Weights of a small mixture-of-experts language model, trained from scratch on English Wikipedia: a variant of SOAP for the experts.
Below are experts of layer 5 (counted from 0) of a mixture-of-experts language model. Rows are named router (the router's row for the expert), gate (a neuron's input weights, with its number), up (a neuron's input weights, with its number) and show model dimensions 240-319. Each number is 128 + 32 x the weight over its row's rms, rounded and kept within 0 to 255. Numbers have three digits each.
Before each expert's rows: "comes after" lists some tokens at least twice as common just before its tokens as in all text. This comes from a sample of Wikipedia text that the model never trained on. Tokens count by the router's weight.

# expert 11
comes after: " |", "|", " in", ",", ":", " October"
router:167095118072161125100099149099141160127108173169088131071100080144134114146111101092136168122091099086106086041170104130133116123178190103177171118141145114143122158129145152111117053113094118115076170140092098180112101144140134129149063150
gate0:128167107201193214159135105045133068189103135136136147096135124131162123117130163130093097151102056124167129171074099100166119142151140082155105162127118140122213073108094158138118049116076114108092166143151156074125221157128055099121077124
up0:191129122099124146150120110106177129127108155079121142166161127159140158127118093088114106129143133109109131101105136131147082155143138122147139143164113070044154150107124121166094114165129130106162072136138144130144185185099042180155122163
gate1:080126087112150113074130161174075143165133192122116097163097129150151092141162137102120103119146094099119087086144158157172130190184202076137144112128151097144099133176095088092140146107100124091166138166100170089126116121138160053125115139
up1:120132144128127118169122134050152103105132207127136162126121097097158170098172181138124135100180148149178092094106139165139194108164091164096131071162152127111180169161090127155084123147137132136118121074084113095161155105152114109144102148
gate2:098140176182109109126105114145101154108070113127116123148143081126088170156190141130111131152099038179127116164131137158108197141134206129177114119155133127118111125149182132129167144096102112208179125136129075143119093150082108136105126137
up2:113104162175148083152104108146134119095091150109120166069209130135181137118214180137130091163131085154078124148155101107102102098175146103146183123138146145155115126119154159118132130117093126102098102100126112126175096090083129164164103179
gate3:160089131100164120095110135161113196118039103125124135143159153110141128159085192115122082129109136131118146131136118154167115180110091102020157210158127134138072111175187101125096105128124127159084123174121128142176122155132064099142133155
up3:165155102166110165118099146167108047079167123078171133117090115136133133118068117164080141116075074144144110167081149108114111173132129100093094060119144169066169159081173170199172128156148166115137089108169169164081154149100126135135118121
gate4:086052156131135086164059168062098110160138088118123106152118181166122108084165125157118112150096116086120160122116160114108141104174134109045106095171135187163129167153111176103123104156030121096089132142159077111146156159143178138138125157
up4:169121132183099154146163105152106147117136122112100118116118143178144109082127143120103165155130124183092119114108181176116166138170164112135194157121106135142144151181170161117167094090119087168165080099181131167135134073140165095120123153
gate5:122051099098138142090098147108163115158148150082107192083117142197128114108209169106129093157158139122161110138154167113074168112136141153120151099145161133180144141125109130200127148143050148121145133175098141115150123150166081121128132112
up5:118176189145147201145114128172136101120105142231102130091096182132145159080148160083074139124116130072150131139102088127045150169192122144109089159136084106135117138149050102140124121128097119128130136143118132198145136101118168154143153115
gate6:116158099168102105142162145080151135126108195093173145112150101081146082099076131142127098165114120159145107134115197109159093085151187121132160107080142101089127183121082154107105085140094088115138176104106121093153136095106107130130064090
up6:112131146097173104108143096195101090122089059220087088140045130146170136167143083124098213117137114095078177162130161146130094174133149059112025156133148173173149068115088080191095146148170140124163119072155156177147144168116114155116155090
gate7:133183203085138135182156167150224152128190133144112147121120167081138133109119080098087149096166120123111088143080131150123153088156120191121100136077136104076083119122110109122146122178111133163110110125097166164132161141119112123137129134
up7:089088154133186153159163109121137182142104139170127086117156072150085175117087074120197132155141072106103155118157151170114088110185070169183127142169101158078127115193141098063166190127111103131141101085098134212174142158100161172182135094
gate8:116137109090136130144176128121128112126175127160066200080129178177114134117137102112058139146164092127118148212068158180147108132192154118124154126146117083108104103078114167085054124152167180123168162168149174144124146123156121158167066099
up8:163145102115175170084143113149104136101134113149081122127155134096125127082166089100156086200082117074088156176108111129166144157162131109131152090103146159117146169113115191107127026153184155080139129196161093095120157131118201129108120079
gate9:130134101153133178160134139140107085195106087153103148105126143121166101102150145147146152134101129096152153110130153130156106114134129143138146065179134156090118122085154154081111059075112155175182146102093180089089159139125095135125166139
up9:120178119156163120094124171138128036140091057151122098154147204124142146089153137149133188137123190166147066204136120123190131091090169131136147085105100104126126154159139133213086094156076110131067133102154170115131104104136129114161116151
gate10:095095094190124083153120144071090103089154147077162116104114163151121081076122117233169115145086115146096065114147125165151142127109114155155144117120154148153083156138174121088180124176125140137163091114125178136131127139087206125092170144
up10:171094142105173105041172086139116135165201121120121132119140111096114117121067140172084103136108103119085123158091143128149078170100057140122147101132102102141130114086149149136153142088118170064154154140088126084076139155111103170128133108
gate11:115141131116140119120110072149087103096133081126166107192093109166103127164139166141073152140134130097197158121134153111162127109137112168139135059129104137129137102111157119057135119097175111159136070069152173088099178163142040098141119110
up11:094166104091083133151136156076102083194135165175195129163143128164151110065105127103125076180118136069108162197122173119143131134097129146144145116162121093134161142116107114168116078132170124169153143090153109135174122151137106148207086144
gate12:202117085167176044091077104168149165150151102082188189078157062156137176104145165155110134170166110129191085104114139105161148125149166164139067139152142119120107189140120072149109132127144204111103096116121107143095111117140140101161157187
up12:117122127145120088131158109098183146161147145146130201132151064090167138135125113169147169132084127126152066122069174100109136168060044191116134113137151151119137115153066157122141087037089144144133167133186122169048086143075116160159153124
gate13:104109123188119135166100118101137170228160096154123148127106147108188084178133171069138146094099120115126117129107137156119188121182159107153153109162142164113130178124117107190096147101095119169103136129103138141159168086096098094148127122
up13:199127101128203168087157087085179165139168118102093152153124124155118111111080176121128113151174133103150192156074113162095158101128110150173160142094058189074084106087195080114108178153097138112084140130125125160124147181131092134084159123
gate14:090098125074127101168111142114098149116099103100167149125168129106168178217135151084109167135119169109117159134117123089095146210077129128163144112165142078179177140123139185133184087094138163184124131139183119134079152143137153119149142114
up14:090129117113135110105071100057162180057136098140120135150127098111162106115117143149054126165145131118136085153109157090128110132142163089140094145193138129168106147160123126128117159127164123154126134081154070140195146111151149113090174111
gate15:135137114150099132181142136142122154120133084091132133173160153076158141112112139142161128086089132130067143025126167137138124147068130090081136095159097124101156141125121085099144097150126098148119104087120125106100038110145074143102066091
up15:139132150130064100103142098192133059203116145082158093137147131097090075098156198187189176122138056185106139134121135136102099076120096093174032159137136107135109102092109120119112094088104184120109126203168147134101157119189081143124157062
gate16:125151104134117077100172130139110099132169169145125082119151130151149167112102145067215099117144128149186108177119117099093105096182113106192071109160113117116116097108145138124114107181107141140095100119176159125123115119058160124110068154
up16:203198165132084080153117078127101134089134060051187078161103164124139151159099178174102140123109086188094137102147163074147140171152118153130136130132148116101121148128154132084077109099141119117090094057070153163113105149115065173128110088
gate17:147129180077103151088097147081121128144158159094076121113155080139087169130145119113157116122154064145057125208103136077072105148116096102131139142133076119170143107043152098048133182116186136142121154168135115140152128104104186125085084174
up17:139117132191109077141165135182112095133167148143106102121166232141146070165164155098111063106116166127169146132134166144128110105136127113103112109084094142101168099157080100152168118127135121102185125139107141144132193102178138164123123160
gate18:160156114138203066077209180105099183176117173103092171163118112118143132135101075150108107108152087152117082127112173140122157127115123080248145131096153123115122060116109096174147117166136105123087108104112132129110138154159158100140103115
up18:089104079111117113165127098077144126128098147151129126056147146122122062113048147134120078081119204066175170149121120159066104081123135144125133162079137099107128149098091151159060125169119102114172080155161120071129116125155129121135092211
gate19:139164113160157180138078166112107197137079152112078114129103147190120091114112126143116187145116152133173162114081164131111160152185132129096115178101152143109171124106173137118088059162154072177076120041146159082128158118125124128063108185
up19:123140150152138123123083199161112085168136088060115100116139150076156149128112087150072106130162139105124113133153091177161161093041149065167033095132139127118156103119133108182107163086120103166136145072094122109113080117158128105142095138
gate20:121112142133128126094141175072065086134116155107144141091125122135120078142152123081155177127122143108121157152125111128166139094141157177093040203151178115117078095094180127074146153092086060101225114106103154113126148137127113132153069154
up20:063133141177118045107124120179115121106164137128146125169171126111151084174100147140212145116163110182165119079046132081150148084163133135071177141103100165088151111181128111144149089156085154060194095166162112115172040227177112145179162142
gate21:186107099127084123136115097154125063084099162175158089151110147143142179116134154183166109144101103119150140163123133125115149120131152122147160164163179143122127058172082126143065117155090115165098091148118132184113210111126152152169112124
up21:156153118129154076116100155171156149132085150136121120165132148124170194117109127212164125157116144089101127146099111108127048105147072108058126159102128100141146132123134152114110113129154106134122152023161111174129121115110089180099148103
gate22:096124121154167115111142115126115105069085099163100145113118160113137108094101056156137130118141141136112144120110147113128139155125122133163080141068106128138200165113123132165139086112148073112165137071162168135102072137177144089135208151
up22:146138136082105129142180049137192132130190120135116109101166109127132128114169119095098125146147155116110167106085068091142086158124106172091126152140121161176171157115130161096209119122101068162140116133131097113155158124132117131148183112
gate23:184095058151094145077098113095155172143166115132102122141120183140128151131100127122140100134119088169167061136167136081125079169023157109143140180125062193157136117122123112142166150176192095146075060211172122113146185119131049115152114111
up23:235106143147120196172133161125138126126160126108137151143056179098095141117091090144122106114100162112141087115151083081109189058110164138173135104091129118117115138123148155103128152142147132089088148199088112117116158092172112175120099144
gate24:159096110139142044075088132130168149114071158168126050108139173102108154137130113117114152095163101152192093128058152132111121152212149116090125054091104133134099102131158045104101150142081113161066125070113235180128108064130115137153126127
up24:105091138138114139122135116097140147115149129149009168137113102085110091116108120126115148122174173125163124078132140097116151170123094161111137174135103149161103168101092047157147097115156139190128142118122117207154097138101137115181150086
gate25:148144086120151099160127124108106053116162149105120125154158170131140109114197097148081139163124150130103117059072107111246142132146144155164105150133102130126173103151097115149107121121124114128191109132108141136146138141179129149119118162
up25:117101140155066150136091188123096158165118192164125092198113166173112131096072130090182120138089188177122103065126205160120174089093080149198100092081132133121108104127164172107116146113195105169129126076169133169163137088113144073164183076
gate26:075129084124170170097148103074126117127127106166105125154123164100169138147105138177079092085122133166132107098086113149130162174095163093100109134153085071160143178172093096108075100142119105152172139141153137104105161120105069089120127123
up26:142157108173084117087144167161062062131111119120055119121107107075112091144138136127159137102102145115150187161079087124174147094144118146151147102143160169158124147076124138123115195135057148140106125131099147143159160066141170166190146104
gate27:147149131119139135135108133178140150135178136145079167129144173181076127133078130119121130127122160170203078159165134139158110136124165080152123170145140110138139107133041136116138108150155109112099174116101183128103118059072123114115128137
up27:130100155166158104123103065131057130161090145124068151150071136112115140122144147118104081145117089124142137150105158127108133140145129107164170103096131131123105145170116105061166087120105131204158162130163150149176172064184154083118128079
gate28:107172107135165127125092139165167119104174140125114152114164112146079176152112141190182219144142185112197099137201095083153086082094116142109120094144122116131128132159147167157154187124120175119175139105097137121104137196164133142114175106
up28:157132156114124197138082143160108156164135148158154075126171114126099176079145107093092109086146149095128168133109163094123096106129153152150133122146108181132126112112161152127111151175051073136148136135156116186144159099101102141143091128
gate29:114106105194162128123223136114112130120165077118086174167099125171162101123160073162126162119092134142154145095110125130153110151145106151109171122133097132166120158172197124121149095134121149129150133161162186043126106116142113148098116146
up29:167106150176078078110137134131104102205056154104140168071155098112137127157136104164106101131082140117118162122102149123143128144179090123128135129177117128157164145105083133120069101104126150137129135074157096033124138163092158171099097106
gate30:133076112079030105140142093117072152157125155122085177057113172082113133105099099147116094133141137123130088165153165151151123147121190208103129144115110146155140110125067132107163140176128111141135168147078138051145121076117142158155081125
up30:141113122153125103142088144099098073145194101102136136107067151129162092124152169101149151093099081116166126169190093123165114187169052137095184101092159065142088156133158151153136150105167184135122150126120147086132134114127173177121127107
gate31:134091125136159089114108138137142155177193083056107120153154195105091067158097163152111100117069113113148085054087134144101144072108097129087198100130122128180110180072160150148198093120130111137104140136122152153178152115137095081047066141
up31:162100126096150169144114148158098093135126107116150071118060140152147110106128113098063125135122071098106153118139113141121115155088141077135044174121075155084143093155142093105061227103135112080116108131074110176094066150107105112178148135
gate32:187074199144148140135136150134125167151159091131162155106098160151103137100163131119047084146132141158181087125163149126120130125167136069209142145115130164111130125087146116165103097130166184106180083135107112157169107142100131079065119087
up32:087106179156150094170125194078144146096122079107115063069112115127156157115181161140169096158143160163128125145144137169105164148119072090149112092102141137198097145090171065130139085067128123040148077118116168118076115133102184062132106079
gate33:116102180115122079115126140176092116111150079081117180166112151092129159121167184166084085089098122109107120117112108167147146148073123097109178142098140212126130118159131119059136178119126144091110182163085143157159159101132133173146040128
up33:165120118108117042163097085126098105127142122140145186166141131168135111148105127105165106105148161127118068094139123095154114159145143149120094117090136094115185076078108120134070139091115162151107103145111107150098079080155107086160091169
gate34:139142163166130130098125154141151126119123105146151129199090172149099115159183138191080136094149129126126074158068090157098122106155155107105179094189095171195052116151120147167074117148164112098164127132104127091151136143107082128104177163
up34:110104113105144123149128150144116145076082140114094104083122110138149176048118130109160127090128153115147065147102159079112141142096152076149073139121123148164136118154095137111067095149129110155164160145137180130153135144144139137147106146
gate35:132143143156149135087185145121124137086140139120104172110172125097125111161115085174176094151155164159103104113184113120154116066109132169111129168137125146058133149115129143144081144102123088088138157090118163101107142116152158134073028070
up35:102117131160101015115162149054179143147100144084116123127110117198098081110127183091139031141113089095137097144132174148092094163066151131186114128123167067201136078161120138136099061105073153116131126163172102152179122128099123118119097128
gate36:192185091101105077197124093122092069158093095133098093150112109106130134083157140085100115159088089158137147142127103203150152069083075167176149145156151096147101133144128081117125144143141097131128112095100103101099127107140147205127076123
up36:111136142117186089130121127109122126155118144150138133130131161128141133110122099086114115118109166112193089178166077183089161109170186095087067114091182181059118114160091133155139172127108155088152133100134115122101032077142083178171103131
gate37:176145090161142111132098107129160154098146083116163132074144157201129132072145115081094149085173179112113167074100136081146110114120137204192147176134068164129110123102100117150164097143113146190102158076150140118151119093132118152128181164
up37:127128168129098084168169152116100090118136078065093206136071147074084102110126148108139094172103089118093118113172116196147212161138079113130106126158192104042092135146120101137127138106151140146082156116154104123133144140104138131108114165
gate38:081193107088093129123098166110106101141153184126150144164103151164102084139105122116158108218165058152083109174041089102164089163110118099128112125130068137174153152129129102086079150119124106164123177101141171179151128153087098145094113151
up38:172096155141129143090132103157143164164139071142113144156093118111176095151142149118115140133139077146082130103134166146132095156117162130068215085127130128113057075143131094107109159123112129179128177167096158141135136146125132144150164081
gate39:087095051208155133126182118176146138116137154085106125130114113182189124111138128079155119194101133107180087104088134156095160099179122125168114158153137185144096143153154183126135159126100091121113182119112184133116175164160113123131061113
up39:156135106122198098195065153136113175127132178097090124161124116156156079143180113055169127146123093125098156136164094103159121170160140145142066108181123123120122176174139177175125133071089096135129181085054137149177101116104066156125098156
gate40:104087196133199090131159213138036131191082179182148125152162107096115111168107122211134181193112128115105133150108113123162135157083141132090133103169036146132134190181117127183113092113148176106074154121123090145157103176108101138130073116
up40:176145196166152159144128119151115121157101167099109085101129134064159115117123116126074122074126122135134111140185122094141190074119035135177126157098094145155128176148149134151155124182138087166135170180110096165127087142081092205137129109
gate41:138153099119102098138110126176127167122100097099120158108136148144174122132101135109151066230138119136145165116099177142074148109104084179158112143130091115076110154124168096123185132178180148182112082160153187145100182125103065100151134102
up41:116142167137072094135113136110123149091094167121218134183152101167132106202153180154154106179063129198137147160094066100163150082163136150167168110164104098101070117078143075136127153150137167172107097139095118157164164110145137084174111146
gate42:168135106136122125123152154047134147161095127148129119098117109157156126116194150121095131139085154161147110121129139110097183124161094094115141078125084148088100134109097096079132126161150206157120167126131161165124152103149147195169099133
up42:134130149074097097169133173132118067122198156097144138126141131077141066073156178147135076123187142127142159098110151143139095133188132179130177119105115121096107128125111175132110110108170199123134108120141106109151123063114160150132176156
gate43:124136115149143111171151150119104104181170148137153171103146094116095102153172093085102120155104138152146132104180045163061112154120102149094099068154089112110093132147109187127105195062142113177133123133106049081127104155125124104107120152
up43:143098068108158114114130082174118095144157146124090131090182134153104188181169148109105152145074129099146164122161052145127138121171170120058119094128127138121137122128168100132139165113098175192128115135054051136176162173143122113072119103
gate44:063095124082067066137182119117137112106136083101112142152170140065161143139156169147113148196140123153131133163132145111123099170134199130156144106093132149166080128119125098137130145158131188185154067147070141151122141136126151135110161095
up44:116196143114092129111054165183097190162082131134174119159127106189158037099099159097100155102075101120129136158077093137126044138156147112127129099150176125102127123122061162105140173146107107078107080061150116111125153103160170157118088127
gate45:126103164125102146090162090137158141207138069145164144149114181171091092088152127103118127110127095115124113176125183186066164115131161184123102100182103152102126104131120113062106145141117163183091211093090145173155138135090150156071114158
up45:046094176087164134087154188202151113112083150133109165123092109165138156191205200149155171138112130149122145135145089126106139143122069136081157174143140147082095132149156129095106145119077151141172101135124138109147188112141147192118127138
gate46:163087122128164161123147135136144100150090091154075117084145098132137073147144153181164171108102153092186132102127148134152114131126098124103153110160142146095145191149130150113207171136110093105188134155149146148108164124073144198171136093
up46:121121160097181104202141169144124074096143129110090092154079114096145099101115130102177084097054164118070133137182089034060162083142100133121170145108140122152134123117119101171160154145124012144157108154109114118112158161109108162131121070
gate47:131128084191109117133126181147077156095113126127180135142112127149112193129122087105084145126123126155089167157123134172093146119151117154168115123158131190120167166062206193193155025122146094105092187100153138132131190100130119164154097107
up47:148175128126146144110133115122147096052122205088153118141125145125119119163104134181137125179178128100109166087037072156093059181081143151088114108161124089099103100118100123148052115114173041074088212170136092131127110095135071131149124178
gate48:137177174149097109118198151140129179093145152096120087142119182137197141088127149151128084140117108103072126121056095146129139128088107139125158102095112108080123105133103101128182133109119155102179081140087084066104150081159108156182139142
up48:113187116150169127148120142129161109206190134113114120138147139114076158153108125115158142168168126123127085084098097074187147104140121097101116135137098121108118113120134095089175131136041148184084063085172123140105187117144095052151192083
gate49:075105163165186098131173116112089181141105122079162137148149096106130089121115193112106157137181114151083090179114125108109085119204201111125133141123123100115188154071126125141134151172168145096129079143091204136162174097140130206172099129
up49:095098105088158128114150150127061155106124140086073086127182049110132046123149132153111142143089116121147176115112149138148092190099107147098148164130154114109131076075119178143108128132153118132162081132128148161091108086092140143144057127
gate50:135139115081111124085092168117104132065110090122208095142150122143082094086117138105168157096123133092105108152073125167104083093106158102103074119082109106137082144115152080080133115147152117152128105063124114115105145133132122106087154170
up50:137151115108099139094139137079127154119059073129144118126075146164092149070126159147141137121134148112172121160120109121161100039089168165144109060127079107158113064138113067145128142127187117130058103144094099130095064169123152130113107092
gate51:116098158097154092140149131105097168166087066141159181170096127050129177156136149143174133196096138126120154149130159164078174092168139140154078116162058165097135137122172040141129110116142153121157147137125149147120169165153123072088145140
up51:072069167119179129150168094117149075143112138150114098128111118134155126074135215118149093166156094147125136139139184112125187143133168128127134163131089109135117126143121167113113127112066103117101113113154105096093169160140120132142164098
gate52:137206135190130142105140116110103092182127154197133141064144130132121133134084092123083145150132147124155130147117186154129108098101131193153136131103100050128120060100184151138099106118105126111150078123117134092135101175159132188129162128
up52:145111113138118142134160095113169156199144175148199142088156115119172176110094104179119108171141153127149093134188157173153135097102130117165163140091134055135112110117149144093125089174115100058096144169098099070148099137161116135147215145
gate53:160089073114132157172124142098109123108174111182100109131141087163154191141166146129120120154101142169148122131129133157107150108120134118159106128101122145100150152168122145097069136084130095163141111110118058128108141147114113112140179163
up53:127151170102141142069131133092119091065116162134122212099101112103092138099122096170102047118176115136142107082079121135100115128139123077108131189130108163047129216116111155161142145171089193148200164114119147172131127149156112155087162151
gate54:137065099126130154091144127166141125152074145124125130154143146104108097207174140130129109126100135122144107144112216110100149114193122153107120126139166075152153116153144084089076159097141132138189137144148131101129150119162088144093085123
up54:147082110159099132108153171145111144119060142136129121110107079122123108123147129148152104138134164158126057084159113097103179060152109097089100141121104152134167091139102137119090127132167116156151152086111133116170164143149123083110090122
gate55:096101108144153065083155130102155143122128137106122141095156135146150102156125118174144155152133138137120105071086144188114068114154170145111052125199140082131144148117108089179162150148149096120119120104068173110094076196127135169099092100
up55:153132146093153154103102112132190143122165157088098067155209133133091074135146114101096171138189094138157094108116087092166101141123092139159129135120118113143119169130176122103105146096090089214081131159089124114128169131158109161117072173
gate56:092129122115086112091134051085153144155125101126127139117124110091136157146145107107082148094119096112084175091131098135135124163148110143139170136140101142124153178168162141179149139135099121146146111148126158148145088095143102191066122079
up56:087171125153116129127156144151175111157186106142117147082152097161098089155159140134168145137177136110134156154148119110134134106110100149123187136130089088121113115172127145125175144077125095082121101103144076081104119140129156151113095168
gate57:120085118059133133214155143144125122152122108081121086090095115064140126176065172116149102141137112132155112152137166119132118104141101091096174154145156145155168154097136136144125148155126058094072173074113157105169139043126172109070102136
up57:060143148155146114088129166181100113130110097088200121088126108160116122084132155142144160068092141133140106135159130141168140101186124141142112101122133144108094104093115149134124136082122148118146159139141098139108055112047095165102200143
gate58:117111106163135153117071157111116082146126082132106168113120119164189159093152152063079135098068105175157128071122117138192128092109081115116155166156151102168131107138150105129140115109159176086143121125204177155121115145120118075150071108
up58:116061144089096133122055122140097150122097124077170116157139123101116088151068101169142133126126140108178128137091130171082134157156150120052129087075159121123133157149140053154144114102069145166097120176117090118139100080121107173118219160
gate59:108131155157154114104087110143107154066100138107057109153091165116087119118160096158153093123099140044082106105179116019120126112104148079133100119185131172135136133093115107145106158175110111075188129112120092084119095106182154172136155135
up59:107118126139050094167112063103107084126111076188152110114113147071157086138099127158067080125137172149108133132156051105098139152110118154141119085156110128200156134118124113095083092120255046189102145149162123153142116129114057177106158117
gate60:155119143168098158121172117105105141129126149128161159116123162181125175086150123106083131129141126115181089104157167103166112098143119137182139175176126177128166097119095115118122071146133115148103104146157106142153127110126112112093107103
up60:093156147138115154174122185100078110072151176084155134196087101117142107152213105192147158157138111108090148135105155116147172135100145160177096176136158120130130118155153155132078184151136155112132181146099116143133180090195136160149102124
gate61:067143148076169148105142121097122089121175098127132187110141097122107180130099110139160144091152124147105171172105108107108112141143112134102155147078098107189120079179062182119132170081111152113165127075193073157131178108090143102081158099
up61:110139082134150129068108121097164160123108135120119142123083113095094141165088115169075151187143152153153112105139120113139135142129113170157144125161086108157083180139122065077158149126115117065108128076086163091079058150184093111083158118
gate62:113122140078086096099114083063063075081109076105155117165147131133126156083191089159162104177071092156106145104127130140115161114116143144111113093139101183108110116167134097080136110141114121193079160125099138113117195108085139090132088164
up62:160192168078092111131124133141118157150122142142180117092128136127183179042154080161088131111099122168091109097139172150143187187165132144152108150176151116068095106117137141128095131134045153128123134067155107113097145152103159130094087129
gate63:115138130123169132096125123121143107077094157143121122089173157134153146160081110112141147133133155116179164138148132170160113111058115077137128069159103090129090159132171125155165132081165120088101086156138141129115089073069128094171118115
up63:082086138165151155116109147180147131115114109128123106141126205078143090129123098164145149105155136104163104098148151150120122138124129080168083200115117135124124108180120141150125135153148121155098166138109175117154095052150137138094126100
gate64:086126132152104188125142196159134141102105088161146086137144104168131057127148147112156107180109134160125114150158106140152101164137193153169098092141138131120067109113127115117168179167189131156075146141155115194045148180150201095104119152
up64:127116139182122158140109130133096171111142149137092147106132090151153180163154081108127165128148129205087154111117048137111141096112155169152140119138137148092125103118094082120096105112093093089140139206125140152175175115170147103129104159
gate65:115135156126098128165164175155134154174147068159153131103107143111117034212160119114168117058169143148126147130128187146132174120058112117140133155113091154136143123112115215137122130104090133132104130122103130107121185107108131205061143146
up65:132065117149142106128144084113199161071148114109125137129133126135118187148134102111120111121124139118152215195104077122119165104113114088099071106141142090135123155169099200060155132128156105103125158142140124118122126113179129119090108074
gate66:151112126139148096127121166178128157142141086126094096148174170159122143091106132172117063138060165182066138168156113129146146111103149145149117061170126146134121139123129109099175088135105166167197111058088138179130134172048122065109106123
up66:130094109116122145093115144100135142173178136131135107094132107141097130119143168155177132167144132151075142072114087128115137116151134063138121140144153162140169077067103130099169160147127136201112152163081075123102212146127139129174143117
gate67:167106149177137088159077171163059135090114083062112123093118085082146151120102101163113166124070113140101109138128120155150086094163076163078159117173122124105182145133113143131079133150144154120143167110144107143209160124106102157188111153
up67:128155123141139083136141104131103138069140083133160150137167181132115135153150123120140126119131170074118120162111143160159128192086164142150120160143113123132089166099068196113155113153115105083134156101087157125110121112166117131103099157
gate68:132085161119120176137144133124143097120126094110114150071167147133093116140142148174141096154108134097103076131114113100136073127100188127027083139186096130089123183106136077128090134141153142130086149126145075063102073142080151140157199130
up68:122166125136076084155105142080107134139099137157189168109134107097165183095088115067116132121105149102061131172101089107158133050152132178105105032088116116172123107144140138139160134094063120123133104100141118140135135108120057187138120102
gate69:137112159163172172125111155150086125119144142087114115172143101116064123094160150186131112087146152125127106122067151128094126136161146120133109134106088122130120107138125169118119145140132132129198168149108090117070100167141090144152129136
up69:143200150191136167122051119085110074170129124131121087139147159130123133100137111142175095059106108106099051161063173143139084182139132130129127197138142109084124134167161091162072118102162104133135148159120100159136153156121087100118170135
gate70:139095090163129113129099159134125164147149090090128131118104169113162137202123133197165146171121149142085175115144160133072152150138153174107118118136111140113081226185147132107147166041189107149183122105079103112095159135179117129136142198
up70:142125109124096161154133118094138176166159155139089112120111149065105170154134102184117139164109113127151129095130110129096117146104148102149127141081150130113111130146158142183143143079176158126105112092117084067128138137110121123170089063
gate71:079134145042122130154140101141148181112120165093086116155089040130130091061152130160049113120082127102103131088100135147164143204131097164094116116194186122133184121146139102117093117146095150137168134101117108134152171145115167112128144172
up71:177076118153179142132121129167118158112170148098171074137134091145147112154101120193158111145177156190139090154128122133124061162148164148135189142140145081155147119116161125119154121160169103146140137110099122094190103208073080107106112139
gate72:146120118184155143183103139121119119126079106159156067110112135128136114109165124111157089096082031109096176167074115160116122146147158113151107079154149113101152130146172118147108075150109154140112113170135145081119122147113129151141103092
up72:130150063167191082122113165170050132130113146128143127141098158131146173167100098111124062149176106118158175182150135136136131132119103149127140083100123111159150091108148148091105085181122132153124175101112102169216195242077093094133187146
gate73:149149098168106196108130146133147087126121114095104138106081108154110145113146109087107097120099131152108177117140118135159104144149138127128094113182167088148173172106102174130148156130117084168186152128178121093141123125138126105139134137
up73:169119117171050163075154223160206116115055106084127177117102115050153130109143142144111120135137148164069119139126091102055097127139111112115133107129075104090149155119137151070138114085137134142132126159131148102134108135122101096184165091
gate74:108135109108146138130137098119115114112098164129102072180152147145116158075176155132123140144156103131110094092183124111171084163083066112152162111120108169112084131111145211112135165165116149113136159115126174125153116140131153152133116098
up74:040166150081164129148158136127164134159124168105125122084126138138165168154083128077138132093120124134085133113091159093159142119076050133115143108115111196160164126119102112160183081166111166148098156114135114111103130066122144134069136101
gate75:128136139120191154173152087163163151132123122141153165124143133138160090104135123155115153164076118103098123120144085179136117119129169119174118146147147105199063087117039103127140105141103113075127134147161154087125138121090168112105144120
up75:144185097169112139131141165187165082142080155127145096133118146147138129122127084157044095134131098097106142138109138168118140141091144197144167107098203142008112108120148118083147119159158155107085151122197124146124069208107132152149100101
gate76:093141106126115139080111165117078151093108110114109079165116146104164200124124160099092062104132096146055087100122152105127141152121085149131151096126139151154162059124107137114160100083119087117194161140140100177130086162131178120124096114
up76:123097122136144033105178088089044126145125087105131119097136045143102117133108125149146122143162125111174116159128156159128135118155083154136162106111122157143082150048122096137079099100124171134102149101121106166130121136115120099171107164
gate77:071159111125122118103078173102091127085115134140144199147100154136166101206134123160174154120139109144108186165141108079152155161079081136131140134117094148149150104197066146097095183159137133052096168150096097134099140192093122116106172150
up77:113163195108114164158088111164127142118139130171171128156066200106155111133103086087103150182128081190099110139158157095113149157095123138165124143141174129124134118106102156120133154168156133130081107150042103074099083131125112110110157159
gate78:110118140123113129112119133118072094120064156152097148131138099088102151181167139100131113122102072147117126097185131145123107104117124122107061156163180154048127158092158110164133197139192112161139115124148148110110107115155150098159170152
up78:141109102091128076136158110084066126181186123174120088134105149111137180114163087121114124145147131124150143112154139089145094091149102124101124155143138122048137059090126120108087128126148188101152046166132175184112141131160063141157096198
gate79:157147110139187091059148054120135122108126120181131116072127146143119166118210112178134099069091120145103152109154135109154066139192112129102131093064096095110147135101086112185115147113124080151161086158103085159151161098151117127078124091
up79:154100113139123136073121079142197125102153147172075103101150118171141175107125163136134138111088162116093178168125138082094147124128143111173136126160156075170115153183147161097125167058094157075129128110161140136139159173111148147177144101
gate80:136112151122186137152142145129132120135157177109125160133110086105078131149112178092141102160080150148117114188096173110204091073093124128073108124164097125117132165188129085142089105123141146101140121134120104121097084106119109088166139145
up80:110166113136090084126116151159101128106181063158177137068114129157164119145113091184115119098095101119101118157121135128152128150118100100129117143096104107135079199117123118188129142137148061097174067166110143156128038083080107120151047079
gate81:129120104103112174117132145177080156123148135104156119196168169109117126113122146133131109090135104156128090159080207161095116124110148122095136160176059106142120111171112107128129036144151141143114157113142086101086155072054141137161150148
up81:074143138125137143126159123092164088122102138171119138138135219110084176185124093109170195133113124131101119163112146096212089073152090051087061148131059116104139111145107120142119078170077092150126150172141124108162161186091146136050109144
gate82:117110171155000093073099185098146084131124165112121114102059147160129161169060133168152146125120169165127113117117129129179159150116202159119183076161133172153149110123122099125100095147143084134088043095102114154098129122134117167123117136
up82:092082060104135118151123135138104168129160080163179141117089142133131153114099163127139136078091169172138080094109061100096131109141146162131146120119176133088150106133150079100150127135115139182110089079094088134110150124139149132123088163
gate83:158166111147131083143115152132143142113130159193164042142103133104112094150120119096166055095147078198130100089090133134161113133166131125160119143104166092146167122094109131135145176112117083127144125150136130121097076129112154171177095130
up83:128167119134086096118170120067138127096148059179119143131095133135159137119096142173201082179149132188125161072130159177067087129133122130151090133123200170078162134193076097093167160056125084146122175116114161129118179086150172145123160117